Weights of a small mixture-of-experts language model, trained from scratch on English Wikipedia: 3629 steps.
Below are experts of layer 8 (counted from 0) of a mixture-of-experts language model. Rows are named router (the router's row for the expert) and show model dimensions 0-63. Each number is 500 + 50 x the weight over its row's rms, rounded and kept within 0 to 999. Numbers have three digits each.
After each expert's rows: "mostly gets" lists some tokens that are sent to it at least half of the time. This comes from a sample of Wikipedia text that the model never trained on.

# expert 28
router:476524571582432495512366506534590502516563453455444448569542516514470470544539526543444521523511526466596471562496517516478526468490492465546521494545457519489451536535439377448476464444541497
mostly gets: "song ", "construction ", "project ", "history ", "country", "role "

# expert 7
router:482537465513464540461494531454499484474515403545569474557464476479437513539522443461450541545473527423624460587551473502432527490470422484599588455506483425464511533527438425537544501459475518
mostly gets: "202", "201", "200", "199", "198", "196"

# expert 9
router:475463481484445449428505489524544448510544430548522437531461503555525500536539481551474470515518535503501404512504380625483490559494454451529583483432467455448399558507520399480462442455552490
mostly gets: "end", "f", "ist", "ath", "th", "ft"

# expert 1
router:508530465555513521554438476418529449441536446520478369580503539524443437469432367489480462548474524464575446467570438502502516461542518448497610466450505478466477507523536425445527411518499454
mostly gets: "es", "ers", "as", "ts", "al", "up"

# expert 4
router:475503452652476477468473527472615556533538401455518422542505556532465476571509478548438552489520553491628461556481460517437544522435446447551511469417551467517459571587440522449462408405520564
mostly gets: "Al", "Bar", "Mc", "Mar", "Bel", "Sch"

# expert 12
router:551565527507548476474545473480519494467585466523458440561519587477472499503499513531408551530535620411585519558516529587463471497424501421573543522495446514479506572530493475404451444478602460
mostly gets: "years ", "million ", "century ", "year ", "months ", "round "

# expert 17
router:432484556514476485481402555510542435608571464542461442567508490581526442493492374448426509528503521459569432555500418573493546612513427480521504493518417476531495517495542436386499529429480485
mostly gets: "ation", "tion", "ed", "ted", ".\"", "ep"

# expert 8
router:463408478569488439540516497489541450588506481556444461527490500548504519500504446495414529522583470449620480515500473565421532560431449503525491529462543381538471515545525473421479469483545487
mostly gets: "′", "″", "°", "Born", "Coordinates", "Website"

# expert 11
router:469538486548433467504369535482566511528565489493436418590442529494481456490408506477430533487525576495521449540530411539453531579418509487535522576525432519490445573527507451423438472523556430
mostly gets: "University ", "South ", "National ", "North ", "General ", "Minister "

# expert 23
router:424480500553455465544513552559562434506490444555463464518513567551437489522495400518392516538481527495557496513568490522526495509504468512505592422506347471526509473519491423445461401500469416
mostly gets: ".", "|", ";", ").", "=", ","

# expert 3
router:497496523534474473507482484523517510501509448499507440512573486549469497535530410491413595530514518459589454498495416522525604588557440512488566518499435532538438524536489409473484397474530436
mostly gets: "ud", " ", "MF ", "FW ", "Report ", "DF "

# expert 13
router:454514519520536451467507457503550482533478466510475458557532499574489512543545348530436471490478581479574455572566453533517565519443458432555543506436461459525493439533502399473438412502540467
mostly gets: "at", "ad", "there ", "him ", "There ", "people "

# expert 20
router:389508526542467409483455517511550460555585443468486481533492598556524502501461407467461509496475545482611455544472441511469537642498453461538489538543487405502461466534547471514529452473501533
mostly gets: "species ", "genus ", "cin", "Species ", "human ", "protein "

# expert 18
router:469457484555523422452565495526558533519517446477472419617484519567545420543453417532458574572476517453569453553508486493553508535451456446562624486509419541522422572602499455396525499503511443
mostly gets: "My ", "You ", "We ", "To ", "Best ", "... "

# expert 16
router:515457519498481442471549539535569528543504473491472417565487507512472453454506452490495556532573550441606497645502529487391562493419458455568506503486448507500492542589453520414504499446620561
mostly gets: "M", "dis", "B", "D", "J", "L"

# expert 14
router:442501540516497469441502489466595421506536443506428451497453477531550449482452520466381446511537557475581438570525454584459549477468505395493479505477462526527476561552541489490532441458458558
mostly gets: "-", "(", "–", "−", "[", "+"

# expert 21
router:509556487548511455479456544509478449518546448582444521494420551497462505503491427502385499504503561487643518619451432510515497516485396399527581520531453513516416477532496479450458451527490553
mostly gets: "American ", "States ", "British ", "USA ", "German ", "English "

# expert 22
router:537514478555509453481498497467529517556551446467455472497556530478481491481538524510473470462477568508616481567486343586421532487422475489499528483557497488453505499602460359439488436551507578
mostly gets: "for ", "against ", "between ", "under ", "of ", "At "

# expert 5
router:417490480532510411533491531441430427542466462557497522634435483541467503483525439477424400534485483440546463590547426505536484582510495503522508573477450463524405513495470450474568430476453541
mostly gets: "According ", "returned ", "according ", "ö", "ø", "Moh"

# expert 25
router:481520464505435378433524517531477562561496446458444468534558497531474457560508520497441560532521574451546507551490471539521577453450472379514591445507454521569484538585472441502500464450422470
mostly gets: "un", "on", "ur", "ari", "or", "sur"

# expert 26
router:453508486506549423510441551455563483546565432492535620493504514477506563472480432468378552519516497459561423550561407566500506501418471485527485484512418504559508451511452433444493477469496475
mostly gets: "Goals ", "iv", "ov", "ug", "ñ", "tiv"

# expert 29
router:505503538503538486553464545502582459552527425551451501597517511554451388546486496509340462520457528465528492559510374531531551469434501482572592496494453414460531578534546475418479469436527494
mostly gets: "used ", "named ", "announced ", "), ", "\", ", "called "

# expert 31
router:444546542582555474439547501496518512515533390506488480481449446533487516505470496496493582499545551483571384517555385553456528462443518438514499490444451497592459533524409463488486450460585464
mostly gets: "John ", "David ", "Michael ", "William ", "James ", "Richard "

# expert 15
router:487509463486457524518487510493470512560511432487393415626493516510460501543501433483489587472460482448632430613494481523494581469492459461504475474491491443508472539507529428461382441445539527
mostly gets: "6", "3", "5", "9", "1", "7"

# expert 0
router:476485486539498466516476527531486464539517430495545497536432502478466511538506370542430525549554536443569435650493451595468561501451491509572518479472486496544452545532497425448522500418556508
mostly gets: "acht ", "eno", "intr"

# expert 27
router:501477510572515472454468499470572498609583472485474488528464559545516468535553407444388597464496627535547507474471452504473535446471487467524570443528498435462426525554447450408411512443553615
mostly gets: "his ", "their ", "the ", "second ", "two ", "some "

# expert 30
router:474495465505517458460486496474488490574581443504447488508477496528490387510511451529412454481449495506592447550571435493478607483460402477507559541459436570503444499497521477442426413475479537
mostly gets: "States", "England", "town", "Women", "School", "km"

# expert 10
router:473556495573531375499441483477616423518557480475452454582501495560437520519458470499376582545517498500485460552571391532466598591490479468556512402501482528549513532536530436488457509422515406
mostly gets: "In ", "during ", "October ", "January ", "September ", "July "

# expert 6
router:444507496569510544433573493489461534537539404501493519546511523552469468527475509432411523498521594458618510545518454614428572460462514414529498428382550461573414533543489394431497436442451459
mostly gets: "was ", "have ", "been ", "has ", "would ", "not "

# expert 19
router:419481558530433394508506529502526467530596511479497487550508510527506515462529358488486443519513553536596473558485460532455572552521442493481471483543460508581447512511504397492462507432547551
mostly gets: "| ", "Born", "Opposition ", "—; ", "Note", "Genus"

# expert 24
router:456508548581482451488492458449510535516521452508475493574580484464516458477532485477423497536500559472649464598547475533461572472495492481568507499414477552526421487597563365445549493418504487
mostly gets: "Votes ", "\n\n", "Goals ", "Apps ", "Candidate ", "Binomial "

# expert 2
router:490517547530443438503450440423519501559526455545551466613476504558445474497460420533442544580516607435545483521560512576509503531458470489567516489494514460493510550549467413413497498424563483
mostly gets: "this ", "ec", "This ", "fication ", "these ", "ality "